{
  "n_layer": 9,
  "n_experts": 48,
  "d_shared_expert": 0,
  "lr_router": 0.000286,
  "norm": "layernorm",
  "beta2": 0.99,
  "batch_tokens": [65536, 131072, 262144, 524288],
  "seq_len": 1024,
  "steps": 3484
}
Below are experts of layer 6 (counted from 0) of a mixture-of-experts language model. Rows are named router (the router's row for the expert), gate (a neuron's input weights, with its number), up (a neuron's input weights, with its number), down (a neuron's output weights, with its number) and show model dimensions 0-191. Each number is 500 + 25 x the weight over its row's rms, rounded and kept within 0 to 999. Numbers have three digits each.
Before each expert's rows: a language model's description of what the expert responds to; "gets" lists some tokens that make up at least twice as much of what it gets as of all text. This comes from a sample of Wikipedia text that the model never trained on. Tokens count by the router's weight.

# expert 5
European name fragments. Mid-word pieces of Scandinavian, Germanic and Slavic names and species names, like el in Trøndelag, berg, burg; also list line breaks and dashes.
gets: "el", "n", "'", "-", "od", "id"
router:475552507507532519546515517524478494498528515468471458530469473490486464520501498503515506528485492489516514519540497513486516481552537493504504471498483498497487449512523481514526481507459504543460515490554493510448443485513505444501503503496508450493490542519521491517494503511492522498525469465484490524499509460482497501515503481477523531487529533504508459507478493492537479508511474494493516502542505498482508483514462497511480516497517476487506485530555524530519510438546551498531530506477516490519501450497498470488492480493464523509499509502533516504464491460491460483
gate1:494510496508485501485491501505462486511464496523513462474567510497557496511522509472500521469510511532525517545503483488518505554510457462478497483565480440449510457512532521479514498500513521495520495530498468492492507556459504532522514508496505516510549483518446479476489506464508506487518515515484452521497491516514531476525534468515517508490494489508515508498513491514492549538500516498487454483496505485508509535491496486477479520473528529473503490501485477513486478490460511491469451485516517552489513518488479538564503480476505506537490486504475497484499594478485458489
up1:500534487522494487504477498532460478506471521517521472528541507516579484475486525499485497496481486539476494489516510477477531528539494492529477484501455450450509457487557524494509465502503494513509539501502534505468470536463473498503497517504514480559499506517488513472497475460535504508528492498469475583479474473546547506546540486495513517495471502551522479495484512466485514516506528488518471484485549473538486560493473486494499551458507506483478525502470539520503476467498497492486484492504519533487496494501500510532494493463478517518486459519515492475490504439479467516
down1:501512526546515460514524531528479505489508477514474480483491516516500474511493479473488493474494524479525500501485522485504495480508491522493597498486491500511506512482512500503517518497499450541517523491505489484479488500470503509495495480536566454505471465504504509506491502525507504503511496524519476496480518507510477517506476504510507527509514466483477489511491538508491504491488530481525549518470519507478492507535495478457535475497508509509534522507464507485511489466487514475500491521511536469449526520534488484471502516498494508498502507533507473495490504506501481503
gate2:480520488470462544457457485519521527488495467539496464560543487483497480471565485499496554521507443477537520489438526540499500483483507473525497492490510503520516511495519518503461458546516499431512508530498496487547483490468491518527477469501509505475476557502514510521516517493531531521547503557473481501497459492483511518506487496494508509480500521459479542483490489501531500464454492499487487509518496527513539449490495475497520432497480526505521501481503492478471474533531495527475493507525491494484502518486496546481475486510496522501476475538508490476526519497495486513
up2:492526506501494540459472507505521532506537504492515458533522533505501502475534465475489557523469459493527470515498518526486495458518498473523474486502536520527515483492523498496511505532486505473480480502523497445538470510508507488529507497477482509470507521521560560522497525477482509496542480531501504531487479497518487483501471501496496492476481512426480543454520500519515520493500482452448514492545489492505520490458520509481476460459499510508532526500519517490522487501509500526465501484488495484453493566516532530477509511490466522482476501525505482475483489473464526517
down2:471450530490504478552516516512522524504524487491513514499507477503483516506521511540503497555502515492509490472514500520469463465525499514493545550495508493492502504558515507511440513514457478501465538493536478492485515474490489507485481524493542500480473508499485511517486484507531498542509509524496465504519512510468496498484473503518523515487501480500497495511496474480495510542502504486499461485517502503503491504478484506484497470499478528505525510519483498469484514521489492515527522502514522469490488490479491497511485496502469479471502511526495505512481488498494487508
gate3:512496511483486482544509518511538403563525506530525514497489483488489468489513482460468477480532491482480509471457540502506500539477470543503497549453509538478487480461476479504504482501508498481510446499524465500507488493484530517495489536544499550504489454477498506496516488523541509499510542531537486507515487473512495487463521505459502485512536492493510489466547538519507477502519519493485487544490517540499464492536536501510478487488520478569477477490491506510490494523531499494521482486539477530484501449523520470501438519492493503506518496534514501520505520483534518514
up3:452496536516459491518467495488510521486490531491517495496508472480523489518492485499473514497550520554494516500477496533496517547476474512494497538530453518491493483497511467510502522487495530484528511519485500502504516531474517500501452541515483495455514506511512495485459517476496453495458462494471501494519510459518501543519487521480470490487510502559536500534522504511503551501474424495526487509515489518485479515525508486524468472503539522500425457515481540490463499540459525505454439474473500503579488521483470500482507475522492479524519497506457485508493525507490475502
down3:483484522515478462460550517531481467517491510523532474498473510484535511516523534524465448486469496491530497504484521520479523483477519490478546534510458484516488505525521515502506526526496514496536473459521519520515518482455455492507474502515495522489511534447468542466507507503514491477525444492491506459499520537503490484494509521513483470510529517487506496485484527527406507526478511484476528500469471533502531497493486474510494501516484482531518492488502468499507460503469508475470521512463494506531485510514474473488486550515514504481505545514450499506484453517496527551
gate4:518454520520552516468498495488490447508485491508509495493509528507534536508521499542532510543487429545468508532560488551521524514508489497491500488470514508532481465497508562527530484519540487481490524449494513510472466499452490458505503483496506501540497519486533494530466484486504541530518481524527472485547476504526514501549520547515532519517513503522518483485462491524527471505489530506506478460458486514526505510439482521479447500481492466474505511493495459518525441457466474459502513511526544531477493464486529495492482570481544526455464472501506498488453483504500484521
up4:506471497485543516477517546516510522519460496471539489530500460481499491483500474457489538491565455498513539495483525531510495490512467490515493467452536471490494476496520543484489467522504495474496501526541469510499503475499491518487497497496479503506533542485514504506496487497490506526530455516521487472524491501491498580521446483533471498551449481529483458460476479540541513472464523488502484521483507474529500461480489507499464487484530491489490501461565477514528521492485517489458528512569501442488538532496461530507521517518526483460491533503478498510470487535524493538
down4:509486488475480493507462497497526518512495470531457516481506487507507505493530478508483485507494488461555494510515506464526494480483473475503489473459472510502477494542491506497495531477491517472471491492565530510465476515503507496500507487496537539475479527448479530507506484491523519524464494476501520500518477501477487526501527485465472516526495528499517503539521507489539502488449472468460534482476499524524508485510478509551516535485505518496549537490513557462527483519482532510482495526548531501505514452502469537565509481462482457523461490497468529577472472509519498473
gate5:490506493491482520502496576496477519481462503525489488479514507490456477478548488505518506515475506452445498492476490504459490470480486500526472504480470503450511505481498478516485501470496509494543501478542501512544497515527486514546495459497494540477529510465501450473479528518523474493495525472486489514522485513496458499526502502557516523543480505513513515505504513523486480533507515469502476483541479497524499496503523502482498461462464493496524503449552506476470483477488484543521458486495481511497490464507515553486508518501540530519457545461526541538499554510502535472
up5:549517465470504562527468523545516500503478501493471497482542555512470523512450495571502508514495502511495543472468532519520458457513495504489510475498491533519445484467494504502513494463493520536487478491496497507536506519514539509487505474503536491506479498487503490486500490498482480524510531481451537496484481508495496428554498395481523480490469502529479494457528491473523530506478471426467491526489468495434506506498538485520533495529495468532505567517497483492501479527483520513525506470501472504495492505498461456484513527490467531495499502491481491468533502495512509487
down5:496525485553562444482520523494486508542470487531498486498481530518478518515510511470537535504492485510492549485442520484525503507496470494532515504477494452515526489532508528495493502462478526492493497510566512550496509465491496491468503487513475520492494503510501512524513513470507520479485467509507502495508471531500491476510529498459495492506518441494500520472462491495471485516522523527538523496480532517504472499489510523511473481518509532472500484494512572470486504509507485482532517434530499528473441492522488503516555510529519465460539449526503507507539495460501519495
gate6:514482526468477504496516499491520513486473525499477475476488510471495509453513481513533480501478576535486464448479504526495497503492442500453523532522475540532456513497514504516530492526485485519522492473503459533501536534533509491493473500497585527471480506505518505467539521477506493480477511490501526518517491494468487491524455479532518523468507467521506539450479474519504516508465523471481534509533512541482489490529469503541529503556526476482494545476507485457478498501482549555518525488555503497461500498505432486497499497538527507465456500521506492513523511486524538487
up6:524519472474509436475518473516458556524532456521467465482489485567531486439510483494515563534483480490515489510502505511504505514516479492538502499504426521526474485477517559488473440514511502513469481491460533533526513505499500500506520519498503514510520489522505505492487522472507485487525521576475474551552490492470491510508447521534478499471480472515504523501507514545510498474516533430480507515517530541504506478521505465498544483501521551527497498505488504510468461472522477526466522498467488505492492509501520496516498487496527502530493473529511507489525567493533562514
down6:491523495467518517495518480507492548473522514524511547508509473515537514511538537522493527475496447508515505451540494460527479535501521523517510530507484545503509514492494510509478509447527465506487539486530552507528541542510486510451524489475508542482542460499535471514490529479484494527488498507510482576486474505507472536507473482491467473507507508495493507492518523498485489481467480512505490529499496564529479526550531495512491461499491489484529549441552505509497520491474491476498509460493522504487483498471511466512552498496493549512534496452510510475482511478527509499
gate7:495511476506458477502516507484539494521513484488541488493489524499537491509528522491496462521506527500480492476419448521498524479465492504498497532455479469508501485492491521479471550526485452505496476455519511522494494493471515497504498516504465502493501465490479516486483496493493452508466510506476499491481482487484460444438501466514496489470518503519529521506511551545518575498501510469500496546533501510450478531500561496509543505504515521564483519486490492490441454499531482470511471510520507487491482537533519488480475509494511485505534496526538490472518477507541546531
up7:490516492488514477503551502501539471495495495512493495500491550509499508472480526519489443517489529492520541483502479514542503506519495443492516485439482468537516507472535509461502502471490485512521484510511487519468500495480491507527508499492520510496496503455486511519587467531472499526512503502473485528498468517511492466502514524481483498500456500513511490474482475516490513475535483538466499515544491433432521530493482481524488471463543524518499512467489516538491512495519513504501459549477536468501489495493491456513494504500474510515494510501511509502528479488491518512
down7:501500519499509502464487474509508455491524504513498482489501531498491505532511520483543491545531526492458523537502536509472456529459503494516531484496507481482512512509478485508504523526478509529518501528501494491500490473516524517499474512475496489519473511507470501501497527490511488455511470491483504510446462543488492479511497551505477506500476500467478511488539488469502504509487519510485514479542505515496488493502484535502485493504513503481512452477541512454492478483444507496516525473503522508499526454484478503496476497526480503538499474497521520532486530519503514498

# expert 31
Word stems in compounds. Stems and pieces like st, New, All, build, present, football, often within names or compounds such as All-star, Tunstall, Hammer.
gets: "st", "t", "ell", "et", "St", "av"
router:516494498530520508544497531542525527472495511531480494472440493517455499521532455496452522482499494509551508516539476464514535517463525518542532503496515489502517476503504463468514518523485540495547526463491521514486507524512468508507437513496511516506541509488447520495519496498520488468458469476521504501560487507487503519516471479526522497504489565506468481479485532441473486508515497441493496494501515520454482548479535512528484462510530472529458528456502512482493516477465526516520543484479488502521473522471469486494501480459491480514483525518507477478530528525488505487
gate0:526538486523505493486467535485486500489497527518546491508486489522521462550519497514529545521421511499438540534452483485560505506501535510528494491479549517512541541486529527516523538494494517511535516527468520452488466465491489511502497460475507486476462449488499520501458509514527487576486503510504515518493462460448468505498511526472478491518494564514486532548521512510471463504535508502502498545526522495521529542506480468492516449484555560534465508502472523512517474497500489491494514531498548476481490507497495463494503512477519519542443463498491509492511481530489556512
up0:521465533490483490467553536483496491580499514536509538553495503505502516487509504489434497486504526535508518479479458521558526498572500515544491517509518492476507500502494519484549546495481523524529528533487467544474458507452500467519499503477541498509516545509482523504518514491552538516499530534518497479478446512500537485479507495470484493492457463493502520512493505499470496479492493538504509466516491470484448469508463491470518509509512524471511486508496493561465486523523450494503524479463501501449492461493500533505507492528449515519502451514494465466510531469495512492
down0:533501513468500485489482535482525478461502455491525495479525506560517515520521547507495489477511466498495536555528507530507466501498473526521560500504490479470503468497450531507540507522503501579527492546466489481475456500507520485492530443477537520503505489479460521488479504494518518492535515500466493480505511515508483448487489496502470496517493478505548451526503477520486497498484499479510497495546508512467529529506495506500509461497497461481506495523509496487538521568495542494514475489492499496561484455522510455469510466542453492562518485500490505497507520502502513503
gate1:462510537512526464504459464443505492546478563497490486516461486484493454467515497480475515485509485489495501502505493539514457461504491485535483518485501532469519535501518592535464448492482467532497541495497520504459525522537513463507507508499521498499530478506529496523497458545508460501521501528501518511489497464504492480502501470493456474510519501495506499518542500479497501473519514557486487490487520529533497511512490479513514491516499541514492498507485523467497528536486494533508499497515497484494480482506510499523522530530521496477467517501500481509492449504521562548
up1:457474497509466485486500530519505562460488496510504527483542614503479503493513441486505550490494492497478499504518512543527500498509501491513490491483490518502477493482489504498506486508507511486510468532551488477478544493482501492468510483509507499493527506505547490515469478498515515518490448493506492508504548502502516541484489485504519478493498532472463500480489472521494519556472477493554489451488518471456509503514508478544528536521481498479501477528522511490514519507453500501515537509540472503514508519520492513476557470522505480447486481509486510512480487523464469526
down1:511523430487478498521501467503465512505498447520491522484518491485519521509493472533491539485537479476547484499492506517545513556511480509467514471500489531494475517498519490546525503499492502543535492517504500491495483476473522519499491449481504505484518510427505525500466512436490508495521471478510507512522494480416492483517532513496483487518505520481513474495510538498469495522491499499494520505495473535522508528516482527494487480466587529486512522519449519504474506484475527497487463488497525548468484527489501516447523514525483520475550466513483510511507461517531534514
gate2:502505538482500479506488541590496511508507496462467476522530495556478482467490507499496519463505531527514548491526482472494489494536472527483491527505433517492520469481527539524504528507508518534518520484515485511524527464477493500512455502518505492491487494500486495517490469457499464500479496489488522508542493512505448527492530456459509473520478513509556540469513524521471480469514521515524489486549502476490486487522497469424499557517495472473539486505471503503473505505491498517475512491477484492507478527506529505482520527512491540522477488519484488506499525481512503520
up2:483482502518507461473524467482489537522464509502452532478527495487505500523512453462531479536510507495493480497460514541535513461525502502475476466547533491552521475487506479478541512472497505480504526488470510492499479498517500489513537460484524478532495519497500512493489585509493464474485499519506502517511485510526444471509489485531489533487527474493490472504515477453523519545532542481524486475501492504515511518508496525474538492487514491485461476500527516494475486491478475469477516522505477497514516467493489537526486497478555484472533468492509437535504510544471476491
down2:503433504481525506498481490479480496482496480502490511478527513511477508519493465498506486513530527515533516502524454493518466506477526513459444484521526493535492482514481513502504491498489505504503520502470486495490463474480506468502553502483492496523524512500511483500489510476451525448484480517487522467526515484520536508496504520510482547493473530503542521534499468504506507496539490504535541496507504501533526523475461471504478518528542496528453488484539472510502528502498490485482537499550467480505532444478500514494479509503519462570493514522484527502503533558481503472
gate3:483538485516509488495486482509512503479482516498479522521425501455435455509521470476512528474528529478488514488474496535525490473495506525514490504532525509537489507545479504543464494502502503526488516516484542480464524501496523529491498510482524493523519549469490531501527488502474482515505528495506531503500507506530521487473500512474504489473522488490492487504468478503504510491519492501528425523498488506513516499476504512541499461483509481543512497499510506520528471504537484459496489484496521497474532470491538518510481468503497500521476459465494500494478491552498532488
up3:517462500524475505478546488498494512489510497505489510497509492511526474498482501484510512495475509500480504434538535508468509492495505496471486459460494514455510474518532478499510485499514489423503521510503506510520526509477504456473497512500538523520517465500558492508470477470557474561519500459514488487531513494497499505515464498446488475498518512517505517502512489476533498523495525492517510491471569500502495474493513490522506517480475551508501526496544504504561501501517502476475485516550462509483508528524470501520509531521462487525550507486511479502465528485533509458
down3:476533458507518552534497532489522474474512497514483522502497497516458481462482454505505496496523469493524495519466515512481524520526507473488536496513492518469520492542497492514501504501512470533490519483538507512509506508495487518484525518489462483498486506490488489490512503496496452509503471477528459517456477538476450531481525487434492459500484520505465483503489506526509468470488443503509529486484503494513538542490510519470473461480529506467551491538448517511486485526512494539516480555519503532557497525521493450511492519461502513480505524514456496482479540502530514497
gate4:491559463517457523478534527504523504518470486501503498553526534552492508532487478459478520516493537486515496499529528528477543489471515514454506513496495479532501495467478533511477499479491508508506485501501532486570527432531488528512483532453471539515491488504520458512530522442498476509476518491440473486521492486491462520524458497528524429484517513520498525467484502454475482449488496507503511489505486521518503551497500501525498493503511515520496488480505508504530492492493450519520478491481496501512526480515502505511501498494506507493511474505498484502497465501538453510
up4:505522517496474516493489503499497487489477546504467504557523506515510501495504500515460500461516537478500532449538502524475524499508487451491514484518534502479519490483472498507548451474500446505491534521509513502502509493464520479479481487529460468542530513496472525488529497500507471504543499506540523477502474539509523511498477505500488495495563509496488458516511473500487482466509482513504524498497433545502491490518504493489481491463520515501495533494537558502500478456516531499502475497484482498520558516490523505504472471466528527511504498473518465487506559465521475523
down4:519498446502506478536511472459522516469492470452466524499540524500495540523506516564473499491476478476503482498519490494500524521551511537472517545520516475484457490474509517506495484556449523521447432496488488532521502549495467502501450495482494516519485482499495524481505477479544502476494513518488483537467505501495497478507507524471496484501514494478513509526498499486462527536495556468529541547544494504498504505514507532490510477540498483471482517489532524505546491493476478502476510495454467502424507480518527505471519519448461486497539480550505487532482514505514491511
gate5:507514518516488479516508504460489516505537536543513529508545484485478498518483452502439550504537453499507489507442509501496499477501571522516493546504491486528478490510509489493477500528456508505524471504500500513556482512521493509505496508474502485520514506461521509485512526495502515500516512541489477483484483491518527454486522518542533457495505457500501512490512494496503522464520533466510528521534453553525480520485464512493490439507480538466519460480475570489458463511488523487472505471489473495483546478462508522490504487508499484492512490499477507503507450485514500480
up5:499485495490520458495525518521517538518484469495449536519497526538525515452482488528476467490487471475512499472496523479525478512524478477494492491502482506515504462487484508502530512530495434498514485517447468448495526501496512524492487487524471530541538479529453479556475517521491515480533486477514505530483541543480535528498495489484504544515534511467534498481505490500502477549544498464535480468512479481490481520486451542492492539504510503520466494500498459495496485480486522520466470544564511501525490513493471502510507524498537487500512486511481501507527489508526528550
down5:507537505516524495490461519477496529531503492456470504493495540488518518490514461534472526494514474488476528492461515506508548503510469511495524509486481490474524517509450501565545428526455476518521486500493546553534510498473542489485505500523540499519514498503526478476514526509538515472505530513485504493497484500508508517501530507517489488500525537496516505475528480471487481484489504468458498474501486494525519483484491535498523492483498496500496456468482506544540501498495521482452493533480468499536491473505449500515481456475485494521497520522507523504536495467559462511
gate6:479542512516468479515485490473471529426520498513468518518517461465508508505492485503518520489511509494499498495470505518506492529506504527498481530495472493525491497517515540498446538442463470521490513481508469517479482493506525536514500460499457438490490502463488508509450521542481509475494486495468512497513513476481445546517511507524443501507476478493506499477486500506471510492546451492492497541469485504528470518480489483483469485511519526513499522507513498458488542515467467482484481538523485452503484500465559514483476515501506544510504489493489498504496510491512558486
up6:485505544491510486504501505547461524503512517533505501488487518530521516549475540537501526531454494536475509494498521514492497500507484501468487485471489488496472517546468520515491488492517490504510501461493510519513501490507556538471515500551467466539505498465515493496461493489494525518511483508467532501476523429473480501502511491496535473495487515505542536488466507479486505486492501472520497494524489516522520463492457491441475468487534461490516566463499485517476510504486484474519503486487485530464498477515497515463520529501476532497511470479480488496529512521504513537
down6:564478570481488490483511490462558519504483519521464460497503522490485498499488506509517504520530515514483518521510488534541603487507521516479469467533487485473499489522494526514484498483472498464496511503515476482520481455498482513481463510509510463497516476496450440488533472501481497480498483456505475524514514518493534516514480484480501496533495472482472545492537488474459456494497519483501478501509501493501463527488524505505509491491507576498470540508495525478518508503491516495526502512501461510442491506499486561484520552518537488496489520515495494449486496482486485412

# expert 43
Word-final suffixes. Final suffix pieces before punctuation or headings, like s, es, tion, ties, ing, and last digits of years such as 1999.
gets: "s", "es", "ing", "tion", "ed", "ers"
router:540477545517473525495497504500471529456487504499530503541483548527505513439502481484499541499514533511468547486509525485483447430490516533525493516500549527477493457497492530493502504479508502524502522506492497475467529469497491494456510499528475466495529538512497499510497550505513496499510468536510501471513467515459476537507497508512477499509480481524468497538479485527503497499514536523530532463516519492517544484493517433480489499491487518505526492472497467511468496523489522530493535493514476473519518489513487515456531495479513479506474486498516521518481496529506538528
gate0:474517471467521486504474518499501532497513497494499420452527484570474505493480499510527470445448485496498517503458503559472509481494497484471501505492482512494514541486502476462516496506477477522491488486525549523504528508472503486493536463500496501522497500481511533494484471483557473548502531451518529494511505530500508463486459480489510517534486456566551536507450452515520502504522482545469481489512490496468492493463508508511522512498519504540448486535478479520520492480512525496502483549473552541500543493509508496469497516478548483516513506500526459487502502512515478528
up0:514497508486517495529458520485511509480528490441529530483520440527488490509502513485505499483466499511516510551502504476534500444512489474518497539473500500507472520535468504532472528504538498503483471498489545468538486480499493510485482486476476523505476485527473521508478499509522478470484523496507534493522525513525537514536498547504486501506500542479518500493483463510515479463506522520522499478435480524547521487494496533535518551472500503491522499509515510515549479532488529477534480443535532483515512512515549532502503502503531502474488501505505507471508502506504528530
down0:487504488505459509537462496488463482505489531514516527464488552514502558473482515524476522477521496486543544565508472492499471452496452506508473549496494507467506501476496497502477517454513507507498483505453501488479473504484494489493480459483491512503504479466515501518519499491518493519516547495484481489523502493434492482515536499507507477500511509478492490499526511507491500469480496515478513502494511483540511485489525471537558481504543524544488521500465509494441492543459538519511526514486552497504512507496519545536555496504536485553498527507511522505512521511527553519
gate1:505438498511475497521487485470505528505452471484491490477531518510465504501502486470500495482491508518500512457506524551496498514500493525524511540484445525505547526478530548512504502515476429518505530516534474506498519459477495544499501468508517459450486494532471513511501501509506503535514549497484517520469489514516498505467474504508483495528506507533573526457456524511491482549493490528492516488485529512499487481483516525488506507502472563494499491515474464544509538500529496539487513507505509503493493469453527488496488533490456501522473508487517475542472485520491502480
up1:507506480503451488443489511508482501492532454526514491517483475487538490491490547525488495501531504514486501493515514496500519491473475463489510463520523503482499478527504504460483565526541541490475528442463544464527464480504482515532514494499500489512491457494534484519536510507577508514485496535547536493525510500499499497490503472461480488515497499504484501521481529458522502488457478489476508536543488516502491488559493503495519475490550508519498510535552477493483523519550505486507458502515512481503477500537474533480508489493546528451528506500477470507461493441468517474
down1:470466502502519462485515487503518500492499467515519496503514513512481519489487513531483469520509508500501530546458519522488514479458527491506472534520477522485470474512469507475458457536518536479521504506530563509493513484519483497522517492533472493499468475489511503546532485514492530525503499469494524510475499515469499498502504492491479501482489513535507544497538513534475458513514483513544527513514568480466508464502491511487500554500563465518532490508459492490480491495525477470497476523466518516490518510455484461499500470473495493470528488506453475458512514483517523507
gate2:512478496520484503526490525505526462492549523460490500514504505515501537509470497502494471523510530490500451483543510500541535498483407498469491477478512518472523485487520475533513475484511481512471515444516545498506488514475485491517542504495455563502459496488526506498507426483528481513445489516476509531503497495517527512489457475451516509517551537495469506496535556491537490479505483506549484459482502498500529502511444481460485512478485521480514507507468499506484475512507460507529484494479519483502489515521498490530456503495481475431462505531524513523498476488513513476
up2:477549524481512498516524501511517493476455466526516489459522531505498487489519536549567492466501441473485511497501531515484484498497482507503482480494487482488485512494518496519506489529451521527523495511506463537469528510488477510522479495473477464518564492518440470481469507504507477490500511522535489501518473516508480472537465514520519480457482473515543471532490499470434456560522532496508495508519515538476498530483537494522515472488515493444517466483494515534504517506490526480458536527521483514537505480466497488555488511516521514519515510497489430484451531498519493466
down2:459482503529501522521524490516488496524469502489504493473513518514488482489556514501544483484494479534513568499526504496422465511500524526549476503494475480499508529496500485472475499508540492482544468504462497510490519505535500468493479481498487469517482508489549493488502501525472541488493523476505509490448517519542509502525545466489497503542499502508577475496484506486528526484531494516506479492508511506476480460484514492502498508467490553493501481416509479501510493503519466492463485489447576506463540499501474476492503475509534563524493506492526495504520509484526498478
gate3:496454487480497475483493492482489509503514494507503464514483544502445504481498529530509481460529489465477462492485523518540481506530459493468499480503556450493524511542545490493475504509490470495476526459517469461498444495506498490574502531487477513491449528510494507508546502526485485503508507505523535509480488505548523484515469545515505485508502467503512505497519498464514524496474491517502558525492524471485563480505511501474555533478505518508514498501531533482525503388423531476454507549529537473492495509519513472455470489488517500513492473514507507503499500493474496470
up3:474549490547512415470516508527513461519520487480533502479524462512482546492484506472492477457488454516464494520523509564485492522482515500507520485526479504533522501503510544508513552501500537487515538490493544551476516487522479495521494476483480455491508502523479498528457441500523506505515459484485472519493471464516466508543502520487475541507436483512490497514468500466465503464504508529509488497515523503517474501456465508438473505503538499484481470508503459462495510479501487507509511529462514485507460547489493489485515513497511528468512536477472473508534513508483454478
down3:448521524497504513517523522527509523506485507529479461505473479502470532494491504532522512468489462517482470487493533491476510520494500487465513512508468497535525526534537475515483531498518468481472565479498510563491509549497503533539482541491478475468481490532498475518509506482481519506492538457499497518497490516528460487530497486487510517529483503525506513513495493515506487522538520510518470537489503472488486507521479518516489508496498510472541482595480473512525480529486435466493475484497532513500526505513522490505473514487466472477508497541516503517468498512519478469
gate4:485531517484518534529473486483525478523489545500466534517490454469459510500474552522538521509511485478531509496464485528480487496536485497485475502450504493512490534478479504504494480536527469513496520519545495484498436530572499493491461506471526478515502468468485497483507493470494532526527526521526493505496471538505530512528493472476522482487483478508500482501507485515473472449510499504506480527459484483500525508462500511520507442513502511488443462545484497542510489498501515497505487495502475519517505537490515501503496507484474521508475505518479463506502504492456494478
up4:498508519513482487485523503478527505534528450518488478536506514532454491521501498489504495508485492513493466476517503517532490518488531504448481496510499498465489522515507525511533503506433497497475498489517515463524486483468520489473526496478541502448511501525512523479497513510513517513485506497482501517500492562531465492490474486525498465518513504463515511472498489521502497535469502517508489540575512461509499509531494538503493542511441488525526484481496445504466523470480491525464525529530526492430496488485441445466473509523536499496462485504529524504445499504485510500
down4:462477488496494479482473556489590487513517488498524485511506471483436490518439454487498507490508529502466507480488517481520519510528506517502437511518517457471516518501483493508492529519508488503492522499482498513491531485488531508524543532461511517492485518511512508460497499464433523478498526492490447543480501492511530473485503509500511481519507532547501506535502514486514518492467516480475475507498523481493517503490478578493489513507481486521547498496458489523554533496493461469484535520503453515491491509480502514464448495517456473500502514500486497568494475473518469518
gate5:532498512550474512485502504514468466492488505480470497536523512480459524513492459487463469529456494506444534472503497492471490515497505499520498495511490534465445524511518482499521509490492520513522525506475489506526541484526563509518455472514505517538436487530548481501454528537482507523508533490464503491511512498525472525484485501483501490522501504504536519526499489493466479476484467523531505489521514510498522513524465500496498515521470473500490461511509488520490550548455529487524524454493531496452523486469425527490498469504490508458494491504537523472521494507495494548
up5:531486500499488450448527438527500464487495503474515494539503526502567517474530515534491476463490479506515460488554488433508501510539503488504486451500496518485511508494467495474510516523497495490515507481492542465466462515535485495505472510498511484506468520483496511508493470513513543501469512462495453478492478529504508489549496524515491498453524520498479500489503501479523491473530477500511531486474488514442504455478484503523524523528499541539464500519468534549506490493426494492442476479453512529528527531452490527487510476523493460519515456512500540513486534481455490505
down5:485504502482523516481511543496450511496522437516548484468524484502543516492521521509482527473487506488503522453457509528474508476478471556530499520508524509522537499483508468544468558507481449517477483485537487504493472520476484508492531479452523548499444466473474505549469457516532516503509486527478506464523496484487529545539507476470554525472474489492536460516552520496533486480481510485486507548478496514504510522501432472510504513494488532476507522513436509491502481505545466472486536497534465454466489514514498482490537550507513499489440484519485502513480509537500500507
gate6:484502502494459539492506463504474488512476467497484513510502532488485497494499495470514463528539551480475506492481519541508471521526500489479484525478475513487529517521478481513484483489522497506515521506496487445488482510501513516516505482511461531445493484501475469516495497513497562495532485442522501458496494492506529482466524495477517469534545467499443540497492537527499520514517475557468496508488514534526476490491496475498488506447505542541466479506525516531487506473498537446494483526488491509496504488519468503506437535529544506568502502535455543534491517475475514443
up6:513513508492511485444499513513530472505488525493517511480484476490509513532522511526477495459493478490493496500487511487506514498447514500516521522519542517484489476488513540477501558508524489486464470501475502545508525480508492496485461502499518493543505487495535473501494497454503522526484493468468525525484497504500488496531535521482466497459447507539540490535532454504490490502501542465544500480519508450510503506484486519446509500554488494476541479504481483497535486515459442525504505512473503519483528466496508489511500503489513487494507487480524487495494488517535479535
down6:474480495493496522489478498504549500495495507490536501508482499490481504495500504498516482505509475496482506497502497506506483516491508521480452516531505507499508489480509498477501501500513496442530489509500509486523485458503483493519502532505472453495516508509454511461505493467518514478514496514480540474504520529508499490489464527489498522513507503513510536513491477498509484528524498490547510513507502486495481485513447497498533515517485510497505501550493473490532519529486510535491484499506431497488520492464502495512501506501506496500518530483506502488469483493472505479